config.toml
n_layer = 13
tie_embeddings = true
decay_fraction = 0.392
decay_shape = "linear"
Below are experts of layer 2 (counted from 0) of a mixture-of-experts language model. Rows are named router (the router's row for the expert), gate (a neuron's input weights, with its number), up (a neuron's input weights, with its number) and show model dimensions 0-159. Each number is 500 + 25 x the weight over its row's rms, rounded and kept within 0 to 999. Numbers have three digits each.
Before each expert's rows: "gets" lists some tokens that make up at least twice as much of what it gets as of all text. This comes from a sample of Wikipedia text that the model never trained on. Tokens count by the router's weight.

# expert 13
gets: "-", "=", "|", " =", " -", " known"
router:528462492475441495505438551525465525516538508482484481444499494486480496474502506511521501453526548520464496507512511520462456461488506521524497548467473533512486487471496507485502516490485534507513520500504518458500502477462490487454468542525518459492531497507489513516501475483531471512545530473494524546501520539492517504508506479498518515515471476503483563457521521470498523491485507525512506505522449479545473466521473527532506511514509493527528493479495536480523491505496465
gate4:513491485463540520470509494476545506510525508530478519518447532496464502497517478497469473493507459513472475494511497512515508487507461502464514512508511506501487494533500494502501513455463494486511510495492481478543505458488502527548472469499513511473494504506450486512480504532494513459535488522558476496486468493493468501478462473444501540479456510504523484487557450472465508440475496529548512436468519511523462522461504515457532476512505536482478492514514529506497528514502482
up4:469481482495463497487526484535505501502504451486544470517543500513537482520473490491477504505517503525461519496528495472476483565492479502483473510496482510515529540493482518501487499498502503528514529525492513453476481455530535536509529465522477496491528465507479513526505454514514479539524518530524482560500535505506515465517529488522456511512526542457455530507522518448491519522521518483450533484492490556526494507497479467515479491522501496480512523486500578496469518508498518
gate5:524477502507491460519519450504505525491541486488479501539508490502522448440503491490537500523507536550534474476549531484489521506481483515532443498489508516492494495505519519508519477556504521464509499531503532532492504518484493469510477519511508474496508476498531467500515506471487469460469486518546507541507506501509503495478508492526490521479441452518530511517520519494444471517512454525473511517544551496495507465493510512488527544521486520470502492495544557523502510503444503
up5:465524481499522504485475513496526537473498524535519519542528467501464489496466526481527509497511477501469477509519492543504480511513502474499523491523499476496471499471515483477472466483507529512479485528492564540493478491533519489509490473476452498476455530460460479539480504485486492494524449511484497492495498489521470468504505489455490487544507523442505586502521520499502445496462518500460490519505516456470500488527505543512471490499487497497461485497469472528475489540447486
gate6:457504490509483454490485497471488502492510496534490503476487528506473482480534487528520478542483475484514517500522548503496539460534481548527492485503501496490441506514501487462542471483531480515497516519478509493518528526491480514458520519547511510527509518502458507494522519452523492470490478445521551527518466517451496471501531513473506472503538532531492535482520499495477492504456526513485455452513477511534493470479478481505532533513506553506549469478525485529501461536507503
up6:509509524518509534540511536527481512513514480449519498552529487482515521518503476498495513465495509510459536510527500473489428482524514514473492518467512493525490533500499561465473524542513484497513474501502521494475475526500497534528475478527555499509477537524525483453506502466476514459478490543502515468493510487515515513480512490467520515519513521509487527468493509501515430517476498514536496520454476487495501483489523477465518484465528540466513547486488555534493505543506539
gate7:474511485504524494494481485554497468495468481506487466535523503445499505494508506559429508485489505533501510489543474500480532471466495534480479516506517491506476514507497460506525553511503451508505485519495523510505505522491487487543523498477567449453481494492515481501478555481492477488499482513519496502501506480518509499498494486540470513485438533477500527535504501511534497488485525485502521508522480449537496479529500499596503505502513514478489489505487498571490489528510513
up7:486512520453492503511534484460553504477486496490471512450537510508457500507503521508541496485503525505520491497494520473512506529459488500496478520497507460513501492508480481545503460473554518474558467531466492473560519496504520472472490462461480495483555479469475516519464453515508537506487516475505517457512505526496506490518539431487508499522541507453500489464531506450463501526492469489468546475501481528476490496501511480473506505499468480467518486504510508474500519468507507
gate8:534508521479492491478477431508463464506468560526486529491525497535541508497461491511470494462500502519484495510500481467492566491500519496501499511503474460526519484513427532538521498536492505464522471529542489529453513499514498489483520530449509529501523511523501533499505492527517504506483517482541493494471489465495511472494532529474501479444505519523476466526477515464519468507549477484536512500528500515532535491497497470506493520476481537533518529523459475492495499490464510
up8:474500482502496499519438527593501480481535506533502490526505504538458499476463509525500499492507462531473507467497493470482485477514466510484537495474512454492443530488506468490522470490539512511520513527567518531522474517507472499500499468443496525569495490520491480486527510483485499489506491478482538488479522532545502473475528542523493500490469457498520518489500520502488459492460517520490487482474440493487524484469468511480488493516507470520501513532498509504508518485531499
gate9:503458460481470487518490502478505521489515552437491525509528485476490497490512514499497523500455505524483473529465528477511472465505480435474499509505520505521507497549479467467494527525484531485504486488518480479518491524495429498507492512462480529544496495476495531477495433500475483501514514487523532504494463481528505460495493529508511473531502482511492515497507518468517477536468514505495505514488500505507463498485528481516551469453555451504516472433512474517470519497449504
up9:491485501486491462520498531499497475533456491529467495471483492508530535497481476538518485517462506495550507490496557519477533462518523521482486502492475509519496497505540498498501547490477486514502512574507471548498479513519528489476467452510490548465495426493536486514501487557519483497524466479545526482464492538511500487464506490532488501525487520471517512546492522482483522504519500481494492473478526444520535507526484504503533510478530531546483501514515511459498492518540494
gate10:437479496523533508511479489457507520497517458518515443499481501476512475493525496520513502474548488483530506517454504522516440498495525471482496500509485504470510519497480481472530498468518568467513535514500481451493494517515504502446502528497487470492544500470499522517520482465482462482515505484487522504540454487463497485512470493528443486512486505493486486501527520492455448517509505505475503489511438491485477525547494463494514520497537488485487494437460483473479487485474521
up10:536508493484491480491546504484487504503499511503497473485494497474521471470486502451449495473495551532528489511434519545474491506529492477501500480531524548498487459450518503491489539491507496524485476495504510561526497500492547507531504520520480517516451471528523504487525523509480511492488535515497529535499471509514463524492479558490513484490470519460526520505472506454506500494559538483497499501482477472500516503507523495454520561500512548498492509511465468451521519506548524
gate11:517526501467501517484438487507494487489548510477546477514512503536491507500482457521517491537540533461509485536512551492508468510498484508501482477538458507472507491468478511507510527509452483503521522522505533515464522496469518491490492502504526462457532516494504485478543489488522500498513500495473547519498505457524531485512477455500504532531479483481506490460443478481479500518454532495456502454504470514455527514506512496503526485511525493462476487441493520521518466437480471
up11:508488544468455511495498493577503523488503533539550480507513512527524473496506516482475499501559519500504485473498500505484489492467473497465482442477489513459504510497490529505543527516498557472507497501501478494516509505470561495476495546493490526504464517514471467505492524457523434476515509497487506469496463522492532463490470478479501486456549499485493508499477553522492525487471474479461493497520487518464508482515496507524499482498503481535512535489494511473473561472501543
gate12:500500495453503506491454500507485495495454511541511504504472489477529479513482535542540533492518529498485505475534494529511481473534519490508491457477466554517464489516451516502486515489505472553469493484478487517489522514505458520483519456520464497492564532466478513506515493484495521504502517460546503527553513498472505497507511471445519504499452540484513485484530502499477460519534504529447527467520534520515494479526486484508505507549506550510480486475469501527528485467512495
up12:467530497522466518496534496498515494501496500504493479542508513516529423485481485489497507465495484438496505507504491525480524450489484518496484465494453532490514523499503502491472470498497456509515498524476471497547496439502483535499491502452527481505555515461513483484501512496468494470489511493510490527470522494497485461452530481510483463540475498508548503506472521518486484540493481485505521458545488496486466484537482525491523479467513483514523531499523476428461498548481456
gate13:462474502462487471492498487486493500501463495509478519464549484481545483502501548484522520529504466508509517528544523466504490462435525509496537526494487548500488506439512484514472521478490517556502433538495498496485476489474460493498461495498547516493520489562491507483510488503502463463519483498541473507519528474473513485515517480457524498495482463503454523484495444497502499474510461499499528492485516514474479512530446471485514520512513459527481512466500526501500526503517509
up13:486493512486553496524521514519506531479500520444481479508468480491495555514491526510519521467483524462544497492502485496463477493532517539503490484502447494495474494469517542508526500480447502480495486543505509512516492479458554516542470475497509497429468533482501506498547455502488447505520547523538479489474543507496469495490474507500495466530478505532481486468531466494484480496482516489493497515482511500518462476497492523489489480461514543442521513525501522520469493491499548
gate14:471493483485528547522525512505521512547504548430498491484525483519485466479491447486505516514524507520488461488511443504486491525504530530536513470482505475504486479506512476483488500530533480512480486502518508515520476471454490488455536495510525549491538510472490503519524540477487496488502471504513500506520518483514532454477566496493480506537478528521449486530473475472474530500500485543530501475496502481512483437503530531461486555506462469494472485501504503508517486493529461
up14:486470482510533526474482548501477540532533499478459484504526485506473448502502499509497485519503509506541476481503481503502533557526508517528495491474522500503520504468548503521498514522482501461509481529446523515496507489478521490518459540499476470499528502488499514497488506506501515521508516490478507515495481535448596499483552508467479500523458522504513476535490532480498525484483500508557503508500533483457484493463526527506533507480478492554479485525506546538533505490548470
gate15:518475486529498463546484520486515452491483492485521467500514510491535476500492511496502492486517546492464498498526516478450479488462512500554478534520510472481514494475522494491421497544465485512505487471499541491477514468528548486528500505545476480477513516522517498502488523490482496475482513526479502508507512475456513475540511510541509507522557520556479520478527501490503510502484455502524462475509524490491533514512547503502505493511490477481498480538475516443516571519535456
up15:521533502493471492464508489547517503464488494504493544480494527503475504469487529487462488490457510536489483483461502499495510465519469507471500460465491506538514527487533512490529525439518472494497465495511504497460520482472446504490525531482508505521511461461504466502509525491519539474524515470540529522518476493534484480514524464508512517466542462492453470500488474467485504485489538523475502476565494463444538457493506498496495490523500477532520475467547470519494472501481520
gate16:483477510491451503535510512525466522521476492528511504497499526511521517462507492481501538529488520516481515506510540510484520476512485479502526488489487518530518527521480476485489536499503492502523488473531472461473508506473535480454496486535508515541523506509507537488534504505538539474553561453515511502516511493512470508517470573484524495498463513532546462539497468492526521505518508496467536490541482469484469507495527472570516526505558499474545487487531515462531510517497495
up16:509486473528486513447492485507485481517503485516555485457500442519554524521482487491471462496497541503470478509557523532545505486484509462485473457530534477528528486498540531503510515507502472473504534561534547529499531524505509526512517498525478478489512514495469484546483488448487453520515503505495517497517487520511507464507552491493492497516471480490497481518499485537469486498512459499472493483501505484498492501499555489491452445491486494495513528464481449519489503544511510
gate17:513499492467487500525469533471517539501461531516512505513517542495516489544484478460505480474487537489509502502524485505502517484475471513515485458498514500456460505486495498441509487534498485480432484492493459527517541488505468532504480519501537485531535506495516495497507521465470502503485490516502472445489470542516510464469536512500470486508428546484508470505482494486481510497466553560532521463483534495505493504489470462490487507532504511531491562461503526505504500510459512
up17:492523505484483498467522474523474518499517521502551507483497498490529510508508535512498547449525509519503457504553504493519542493501533516479485488467493520467535470524453494508536510518520432451537515500504501495530514509506481510473499512509463491510509524493513457519535540524473499445470496507525521530516473502476510494484498477464498499461490487486482530515572526532496484497464461536504498515475501490515556550476501498510497509497518527501508519508483471449558508501502555

# expert 15
gets: " |", "|", ";", " mi)", "aven", " Equ"
router:512519491501445477521479523501492496476542450472482455452460480484490496491546490485497478457503527487472490477510502490531516507461547561480463502497482526517505519486495478438508545498450513466471510466492490503426513490518480528485491510485472543537498462489476484489510492506501482496515507550487496492515450537450532505498489479503495489507497506499488527489505500500493509507476490527474507490516489475507475440558474497558473501524498501498474515551511488503493494474515468
gate0:495497475493488548509491497518504484518496521511497502510489510504448511493476535520457496488487464493486518504526540486540542503461508523470477485478559490514500528453508519517469503502550502511520482497520503483475543502462493537519465470530489537507512489523484536549509519501516505465532496452492470492490526489479499463463490478543514519518483549480535486503490495570532505507505494515510432516484530483515473522507456545538529517476510515476515491547533505462460504513511517
up0:477505533497500482508531541523502554478534536455478516503493498479512496491494524507490490485536507470491476441519475520496518566502546497483517493511507482484492516518486489530505523554527459504534463488479502484538500499501514448508477535469478511447471501543485519522491488508473492464456489492502485487504540485514539507487455524495526506497510490467497497541487488439463490512505540477471545474510472480508501534509473549510489482516532526502488541468492444489514462494515481
gate1:489516523504518531461488491500499445497513445464540525543489447445518457543463513491486553517515520490483524494501517510478468509473525522516493500493474491509494516508529461470487499489510466533530468490487548535488486468488513531494464526503495495528519505547500492473523506517521476461467507498457507533483529475505481497501467550500558472506482524530501493480478486458491437505507486484526536517542517536503516527473535491480494485539515509490499507490479475477492496492485456
up1:523501461487442471479516548510493504528518515528460553493503519495492517513486464525531508500503465526487497523499463527506468502502471517491479480481482526503490527509515502524527494487492482490498488466521498524496512542485506469515522490485505509493449503497472467568486475497441536504508515471492492479499519521508516494525559482539520561488495478490449544491488501485519520532517541491492461547502514458454497468484527486506537539454483507472496447511497483509539480528491532
gate2:489499517553516508523473530506505467494517467505497493487465512497487490519479480516477510479532483498537551492548522556518489462473512503437524509501486520468505466500507456470515494504511509484536474491513533545510497462503506490513501513519499511510555431476509505476501489461457494513503548493539534471482505504504427493492527502494441534524491472487530464496479494496497515501493519489571490490497535523508505488535546502508507516521537506506490474482528551515485464509493483
up2:473535462560505503521520506499490472447520482496536504502487491490491460474521457537447548489474522490531484499518516516506494461518531456486552547505531552493507479488517477481474559510521457504490503491473522520474506497518503500487551544501486497488515515495465471527456491510512526535508489468468513507480466486494496484488478492480533495491498470533472505524493461482520536481476527499496456480478497519508519484504535496477535491491480526524503490494481523490506558510442541
gate3:489500511530501490474460488518435499525500466499504480574485493503530534459459464509443513501474509475512552502477509495483458505536516545476514482538508477488496518505475499508500513540491495523515534480475478489522500479506478495535536505477475526424518469502509484515480488473523485508487488482520516562488489483494499488525523499473513505527494525487489505500490556525543484518504517485519533532517508534517564515507495529485499488516447525529550469468519490529502509511520516
up3:501456498542474518491510510495495496496539491508513515520496467483495521482504494481519522531526465477473534492522506456523475503508505525466521448520480515484465515495492455498494501481515488478510502495528479486487486504521490513513525464517475513459488514515526525533480476537510533553527478506525485549443486486482498491526505490503490467521503469470477506489452528528484470512518529529492491483493510509428531495572522501559523477518469456472531475534518464466474512543471458
gate4:499520497528445498550461514469538470462546458515501504505502493493506497449470508508478475462486502470495536497506481460488488489505523438477494478493496552521512492512445479448525489522500533467498538475485507557548518489512507476545488522474489499528503475480475499523541456543516520497515472521488510513542477510515505523455494479489524489474506486528509510508479508465495476506483539480514485533503479517512526473529492526510457470490459516490476501517485499472493475474539462
up4:489528500510517468513505492536530500491500529505485515506498467505482495476503530488470508469527504473525569498431482487501500530524526499459524505484459530537529450541496482471534473531512519501487502500505478506481521496485498528541485481492530498511498487526492514478484474474479503484481493459455480526510510545489449472471515477492501491498494482563486512541531523461489475489491552487481473509483496469547517500511468536531444508522509478507529465511461448519497468499543480
gate5:491509470481497524539494515510489529465523439555472465483520468510526475496461546490493483471497476525499500493522493453545505490497484502531481539478512477462524532441497526509521484494514487465491468499492505527502546490516475483522511483458494513477489516469541495517518464537499473498466512466455526533515545503502552522457498482465499511497507525537508503489450484461503550486538524502492528543500496506476516474511472503489505478552475524508505490499496495516506490498562508
up5:561469486465492499501479472527498467494509502469489484516479472495523464533531521460480474463522466503497465512530556481473485452508554497488493478519475539490495468516497529477520568457482517539488484484494518500497467484501555519460470515505474468491527500484530526485535481504538501516543474531522460507527506486528488509537474489488509462538530484480516504529493513517496505505515507494504495485470495537531446475533505513523533513473493528497476499500529526471505500476479548
gate6:516481501517469502521528487546492550521507460524517495482488530487471470502521501506545464503533487492496495475518480510460467525476461552517534503473535529478470474489494533494541460489487494515476517517482513488420523492449506528498531512493465524465514480449511490499524497491490498489496501489460533484457476483491479461511489510529467515582491507517519526494516532510456543524538503509529538497508487511502462477538484532465514514489499492491508518497485450492485485492507514
up6:534510503507506477456517482527508466516493561508478484487477522504484550478465494516519528505468508481504467535504498470484508492477509469461472498564492469448566521489497496516480494465497512512488486529470499494522480499507498488493501507499504446551504503548501470495499499487448488495501520519544482450529472462505491485469499484538497475465533531478503473457499487491499468496515526465538472516491518467506524563507519496499495487472456517533501517503503494481510541505468561
gate7:482483487472486533479519475502503529491520499524489469496522455492511559501532442449455476522522496502482513501459531480515542472489490479487485486495551505514488514468500508497510470453506496518523491525539475461483494494448484510452510448477500492513526481482524548477523493552477521551545512490480492499469499498499479471518488516459509488534499503543533528522512480510492468510503522529512494488520493496523502518503516510545526547470510481522513467530526524514513459503444532
up7:441504489486460483498470543501537476481523544496495467523460488506482502523495476519473498499551515485554507535518498527505539519491468530506469480490505499469507497478517452522533505429490511464510508524494542532532508525472546549505433498510514441481498493471500449464544508523512493535518506489511476515510481512512530500530491470478534487522493526526518527499496488497516486495469483505494471450496472469515480503512469508528541511504500519499515518505468504507504521534458517
gate8:475493529477457477503472537520540503502514512462490476502503503487448497472475484480486496483493509472504454469501492529508470495502497491476508523522478543507536507495484491474492484493478437492536483534479487508487506481469497505484521519500541493493505496539525510509485524507501523486468505505496438463518491490535447514483426530492481516467505511477488502566488516485511486517490501476525533454514525441497500466528483544562453517466481516555503466493515482464491514468487499
up8:463496527485508495519478500567498500461479511482514536502456502547530483510528506494506476504508510502485495492491479491475499523511473478515501490497478492523515457475566558456528472505507469492518485484479480500529491511491474524511475525496463486467498429542524468529489557462487490469510537510522476461545492481508526506490520478494497555508522524467461488509506504481497537536474470461523485469514512450521507450531464508525490517497502507539514528486498502497498481520455511
gate9:514503506526468466489534499474457495537481561506500499490514506475512549457507486497497510460467522545491473483478485538520499472501477530464510491467500501458505493443477532515487488523509477492487503499485509515514466501505471516515493488493511534542488497496492457485485487470515511492502445535496428494499479535465534526529486496482491508490490466503464526525520490565467541509472496487513486501530435480463541510494525520504507490485516447472504441492492483515522481507543509
up9:490469501477525536523538542525528522472514507481543516500501487519463481513494483517474487508467444457506481481526506469464525531456485452487515512548514503489504517513505471512497514534481498529516542501527482484496524502496466471527493513486502493412484457490475554487469497528508499492456530495517530486519511503510504518517514517508456467514467497477519482521466468515508458499540520477508504483509542484502496521514466477433461499523505503524529546541520499474492513481501519
gate10:500567477480528487511484499487533501483523467461506477475491496502434507492482484496519515466537485509480521495515497476517497517446478481505500490489478510486488472487445477518454513459520487532518519505464500551494496518453473490501512560500524557484497475514515459475527509495540507483485500483492491539472497512478534520475475443488521516515556497533471478522466499474526464490475520487502531514474497463492543488509474524493540507555493495452533498473494521499480507506510477
up10:484539491487516471512503479522521505514527515471540473463513501531475460493445522474505529529520462533505529495530494493532474509512530541514487505492536473519504540487460517502490492480499464511517529510488537516481504513473464490524496561464453484498495462515552520480490449496497495454478519511523493499527505456486498513524505493527516484490515470488538487532450501447492515482515498486510573495521561488524524493491546539499498490481521471480497519468504489504465478477480469
gate11:522507479506514499497500530501501500485504479490511526515498510500529505476481503560512503498515460484476466549529517489485504483495527502507483548476454478493496501459528500475473452497500510546501509507492525516515467482509530496508576487498523483477471472479503532534510522547506500467515514557534473514531484499496472518514467502492484450496445540507458525517524479507536506491492477519488499477514537487468444532497490532472494484496523486502473517576499509490453484491554455
up11:511487507508490512480469539477465476503504535534538486530536473523479489547490535506515482486512491449470492445506492539507454489515577438509479487498466530528491503528464519509499479483509507523515514519513482511526486541491488542468550507493519514490518508492504482509468501483468518482514487510466473508517517509507501508541523512510494497546458490456467497512497486486531533508491551543497498518496533508511461527480503547526485516542469461498498530473466450484484481526502527
gate12:514535516491482509524518452500529495508519521499537468497483517484493518498485511520499510527492488469509491525537512532503540526527468488492499507473493495445514549508518496501540511484499541466507474512532467493505500535497493475465491518475495507525542521498566505527492485483500458516548513533500492478482499469494505494497517550451512535431479442482472498488505463465497516480467497540519489457530507465490432487460528509508498497491545494568509524476496500498493510471517516
up12:506477505499441512516505441480534478529520527496515477509457523491468499534517474486540548525481485513482523520508496485501449546521452495490500488484511504487496499471524495483544457529484471494474515536519495544473487509452492503474505475542505513511511482460531489488498510478499505483492523518547547487489478519542479472523508529483497546446462465507455519477498497499467528488478464554545528538484485484535487504475524464479535501513491468498520509503469514496531517490503501
gate13:514458476491479501525501498472510529508493508543488487500430514487511529491522497501467480498482510542531544455510473520468523535490522476499473506483522558503457503533477464532514516509490486509493528482470485517497526554469522471490557529537471523517523491493475497502501524531520518481524514524480480456487480510496481521494467467486527521487512509507526483485472496504478501503510489510525527444451558502524532487497473495540498507517479549473504552462518474499493525475488554
up13:493491550499509495447484462516548488501495439515475457453528508490482501476468481556515522484521503499509492535533545493492507512546503503506502481484445467472550546515528546472530483485496471493483477529523483486488493501488491513472489494498525479489480537526535475501533512463505492491499458522529494480439544509467524461494484490496497485473492482469542516517509484476470504530493532546489474514528483529515485475505489501477490528538511467503534513492515540509494476507497449

# expert 22
gets: "\n", ")", "==", "\"", "===", " =="
router:475499471503478513524460492473521469489541487556500481514422518493510486500531506474494540472536489503495509469560494503497503484494499497528522539485473491519480541438496472471513554524496519471472506521495527466521515499471455534489500511498500538471484519472499452484503461548505459502523532488511549460537494488468496498526504482478471515508494527495484540471508488493500530502483486512537462510519483499498506471536459497510531525531530467536525505526509516463503483502526513
gate4:485498483506490505509451506528518490496449525466492504539509480466514497527526490534522504499519509537500490541511497532502478484508509527465537488485481489454497493511491470471491506508509474500541538535490515459554533468454420501515476533547542473422486506485517458511482463505514465487522491467485510531531504487522510490493544510517517484462480487471457511487516509518465527476504474472535541494486534494498474490499473533495498495456511506515459524501513498486512508537512515
up4:517486531477502509534464532555455504488508503489466469484544466506495531519522464524523515460498501488517472475534471471493511499490461540483491467525502488496526496527519501459526501499496504527536498500524511502495480479469536498483500500489517447519503489524529532499507556518507555470514472544508504488467472502550499518506514532522523460475523503479496492469517527506494505479500481476475505512444517502444537500499525514530479504450475494487577492494500492483457508440490486
gate5:465470500491517511479463532524525545511532510458559541474499527510519544522490541510480541455537487493521516525491491476570477484469477480527513506500499533497540505469478512531523495494473491506490488495516504500499495483510441524503444532498491481486549487490498490538511504531507468466497533509517466497493496492487531524504446514478532454511494496499499494534514482536504506474475520506501507520473474476525501498489504541531523505450498478563525524471516491463494511500446524
up5:518508536456516466480524514481458520517486521497517520504499537507522439474461541522508494490521482485473515510502518459488509494527468505487503496492494525491459563501501521521535462511525450507516529467492510517519512537516447530500489487464503525516524490533514464559520534484500486467474516550481441508505478466495512485474501477497480515518491491546506485529459516487499496525497517518515501561489472485510492472487502481517465488476456545454535493491465523484516498457481494
gate6:501498470497492515518500495509516463508523525481480455513504517512435487508494458545459471484509495462534508502500504490504569482508533499513481523486517534526516527527522490455528518510511465512498482490480521504482482520483503465470535531516475487487506505500439476525543502485508520533584493554496460506492501520495519444488496542494509509477448502523553514471482486530486442476479480485535520527467534508489507485479504515508447492518516501499480452512511509487508490501513487
up6:537514494466463459561470541509426466498532468477491484489462466502497511477504511508468502521534521459485579480546496507584515512514497502499478480497492522473482504496498486504518496486496529461482481539516520505482500455460494514478528496497486512500507509483482473462562488508508519471477514508497508482511494530533521493491525478476540479533498481470483520517509523559503515505496484506508531483517494486466497505517487509507467493449480527539521511505544513523484510485520524
gate7:495454519455540468499487554471498501487498499536496525507498518465515523463482497521494534445507485481462536560486477528470496486489535491517518482459476490485502498518478521495485499514497495492535498503518493520480517506492513492488503482496507521511488565500571488524445513480484498493490526475491473514479489484541533495471504496538546483504470524478538526431510473494500443503469528504527508445531522513473486498476501517519465499525523485481507480538461534467521487485480520
up7:486488498533472483514485519499531458492552480483494514504519537515505448516533480484483515488511479519519526507469455500430508485463496502496512471498526515487485528459488490462501546529521530512512514556456502498479484448503475541514488471496467528460481502479489487488492446481494494474498495507495531484439480483493535486481476540500498537542510513490523478510486496518483539489513533487492500474478465492471506488544469485540493454528480501529498548507478475535537539505469483
gate8:523491522543496507497466506476516541503525489470515498551459484508492462519493476498477451459506560514498548483485495489542459543491511515497486491480495494541473492487523483477539520525555487502488484511464527518486462479529509475540505506494521537536483519487489495511553521485473507483500536530469511471507492503493501480507492479505470500531493491510476468487519504459520433485520557488495524541512554483544505461510499510517517448510473506502503486480488482483517516476537546
up8:528502473543469501506518509466492524470533511468530469570471475495512478464480513462483457520505514482496521487514556508539471464475542535490501537540516496579481517471503515473481479525516484512485473511478507550522484538509504531488503516511508471489488516529509521480511545459484471521498493490506517480491522492462484504516481531495493480525505531488469465516472488538534483481524535489497486510509482487507537543458539570502509508494469488543508502491466497510496510508489473
gate9:489535483489484476507528482487503504551490487521523532516545495487477503509479493510514514447496518502531463489487502534515516516519523492517549482486431498519509467468503540473493512575482493549498498528526532453509506478515485522495484461497486519569503474506486541510508491525508483498450513519490485489482504496492458521443492518510476536474535513528494488495469506500474541460522508471443505536482533492528504518491499481516485497536480453546470506476476511513489489469478477
up9:437460502485538537495440521507518496494499487486465483489506486468501524478500491495489505503507513484503473539477496513538480512544481475483515494500495513533463498451457513485547460506494457528525539517492484504489543469476477496495503491473514501488480523508506505520535484472525489452535459493486484461477495547461514503468500504511504551516469504479518459504493482461520504515506507542519473485477454481502526479487502488528491493433539508443470527465520507484459529465496515
gate10:526496541523517530545508536475503490491488477493483505550499535520498502479520503529434458513468485523522551510513503503501552510494537487519518513541475480496474449467468516477505518518501515485496494444515548524466511465509493506502494497503487482510510547474499495507467492527485449508500541496471516466495488564478504494492472507497518466482526490495528506554521509502462470480510521460504492458504489495506492529519487518506474497535519510540516555500477500461559477494545512
up10:490418539534496481531503526451491513524484512498486493516543530471519548508541534494470462491517520501527536509472496487471463519510535502532503468507503484522508493438503504488456483513542490539526543484548511499470490466468475522499480495521496487495540491499493479490473515458505501502471518524471505509478540511509537488465493522484503460515496498484485516471488487452457487507540486468493481472521503489497501555531474492488478514506518511495444516469499492458518473525510464
gate11:482520501511547509516453481487517509543533517504500506544478506500496494484509520495515494555515485497498493529540520535530469505495522504519523524494487503476508440478489471488513431508517516521487522510489473497470457543469516466496452508517559491515531460487479511478476494499510480483484463516479475528493490522495506499482432498477498491478497501471463546500491478480521518489451468462499538501502521500509493475512493492486537487528449529505477482478557509477515570528520530
up11:543484536503471491479520499513522504515535490471514492472456530488511494484465506524473481524485455447519490530521512496479470522510514490520513489521513493520492509500522458487499504567483500494517506452496466493512505470471507541489494451523516483528451521541496493460465500480495492498506528538485491483501441462482524527526504481493456527549531529529444498498547572529499483513532493479506498522494514500516510517493480492516523511491468553513499459499491489485504441491500538
gate12:499495495508510491461500495534529449491516509517543494481464500547504497515498452526525466514493442493449540454540513498484509545477481499451504502513503543513539515487506501504520493491484502508533488530478515495491510531433499498504456494502522486491467509455499508537506490491454494468501507494538529520539516501522523519505518525502490486461491483493507513531478498542533494449508522471486544483514558526525514484494485472494497459559527454507484502499510503484511479463554517
up12:517531507538495499481485509476512532524490501512438506509562516475467505498503517456532591529493510446516543472467518524537462535537534498494516524451467473505482476477525527499522454490518514496509509453524452491463530529518467485492535472481515497494523527494495497492525470508510523495499482466483443519507489517443469499520517490538522515520522492499494522492529517500503487486511470508500497518483507526506509505450503522519497517512478538526526483514466506484522526513495525
gate13:527527473502471471487496469472547486556510482489476469523504456513530444531493497504509522496492519458470513530487520475518459544486510505485476504494509493476555519508507497529508516492506511521485494488522506465568502495489501491530469512478518526476489523507527457536514525496548493522505542541482443484491537484499539513480519484531501551476515503514533498481505471467509484487472560543462486483491513492493510552513489540517523503530449537532505492509503540490506485489508496
up13:472509456475532487517544517482509496547477450456531525476502503508517478529519480526455483532531494508506485502489515456480503467513514503494458542506472503511526522487452488467544527519493477520535505501504478523500500517491495496522528474481504459439513510480477498481527524544525465477478522489533527465459525532479519495543511503545492564507516545550492495547461498497501496501468557481490489482481495529479505527490475480516504498492497452516497524498508503488527483495470521
gate14:563556505503496525529494481482507526480500448505474523506483532525544513480470493501538503520486451470502488520487472497477523515480462465514507513482522521520485488510541470508505546516532556512518507479483488526448511489501488448508501523475478517494481496451500446501473484491494447512465526464531498490517501501482505485497530486521511508526517500509491532461528499525482478531483503495557550524524508469436479473476498492534507480500479516516445534520491483512493518533529511
up14:499457498508505483496485472498494475499468474518474524504503489477554507521457502459480533482537475535490464520499482496502524464497507512512539456500547455475491505486469525501485498480522506511537537518494525523520509512500434513500493493514491496521484511501443454496502491456509522528523512512499478544467465497424510524554503522530480523495497482512518482454512529513511466508501532540491516530530502537474526492505462465496512538505496489483503475530539473505492488443452492
gate15:454527529508461509505519484485524527492520503533466454512508519541500520500513495481544522496491528464512513529486541496529508479463474512467519474491496462473558501510539501523480503511483504505472479499492436509490509508507493504479495513455494512511516435456548505482478484464522481497510473483529511456449454510443481469542494538480530497510527456456526521487517520516484483467518502500517468512529509506526521461502467465489534522493504514513496497496519445485469499488528496
up15:543504480513486517509506490521460492487473468505552486522479502468493553506498485461513497494534502528506490489469479472489524532518505442518504487538499504483468488478491533465511486509504474552463436437535506532529453500532510528519497536539514470492499507497472518518511526502489512550482497521455511514499518490523537520501473509547492480496472519498474507520530532480528516512500486530528553525502517501452481528460519509501486482509481472501471503545448551488511474500491511
gate16:528502477570503478480511516490537462506494498502504510466512497481543506513527527452519491504506533517487507486479498509458490469498476555473470509473496485485535521488489482461488438512501494517475539478506452488519501490508508514471502498531481457528508487530478502506464549495553518519523490481488490503489528482519481491516509511572503506477498561490493513514426459492454487467488511511502475483548478520514475453511546520488520496517482445497521496514508510501467516533506504
up16:512511503500470449465517467489493517478484502516482484490480487515485466477488500491505505506481525530519513496434485502501482504488495502525562499516467487493498562487505512568497531514509503510505482499568473488519488496484539515515494471539494504480494517505488473520533519552502540527523499498458498498522542458509508528536478563506519456525540494551466456508496521496509511528515493529490512529524529527534487526470514486535452489443515516506492487513467508469468471497507467
gate17:444493508530502455520461513515488485536547476476476515502558508506510484489464527464498484511503485504486472530525512516503501517512479480512487493516536478494536531523532480558533481516529553493480482463505522500451512499532492511472468482533516496516497465482473475548527458479521493499496489520454513547522472495460498505500480500484489487473536449537543525485505525526486477481511507483514441535516489522502486513472502503483497519528516522516526517516526562520463496484467519
up17:515550469547512517477512542516496497488478484497518489538512510523494533484539507528518482502473484538515519489557505482492493477487552490497516536529502485505482466460539532519461524482486458514483515502485505548473499505500472435450516525472518464479457460543525525521487520489447478506508532507519483518530527521494461530482493454484498473520517499469479509489533491512507488498511520510485491466547489540523554488515500486509485509468511464503491520509516516464487491515453542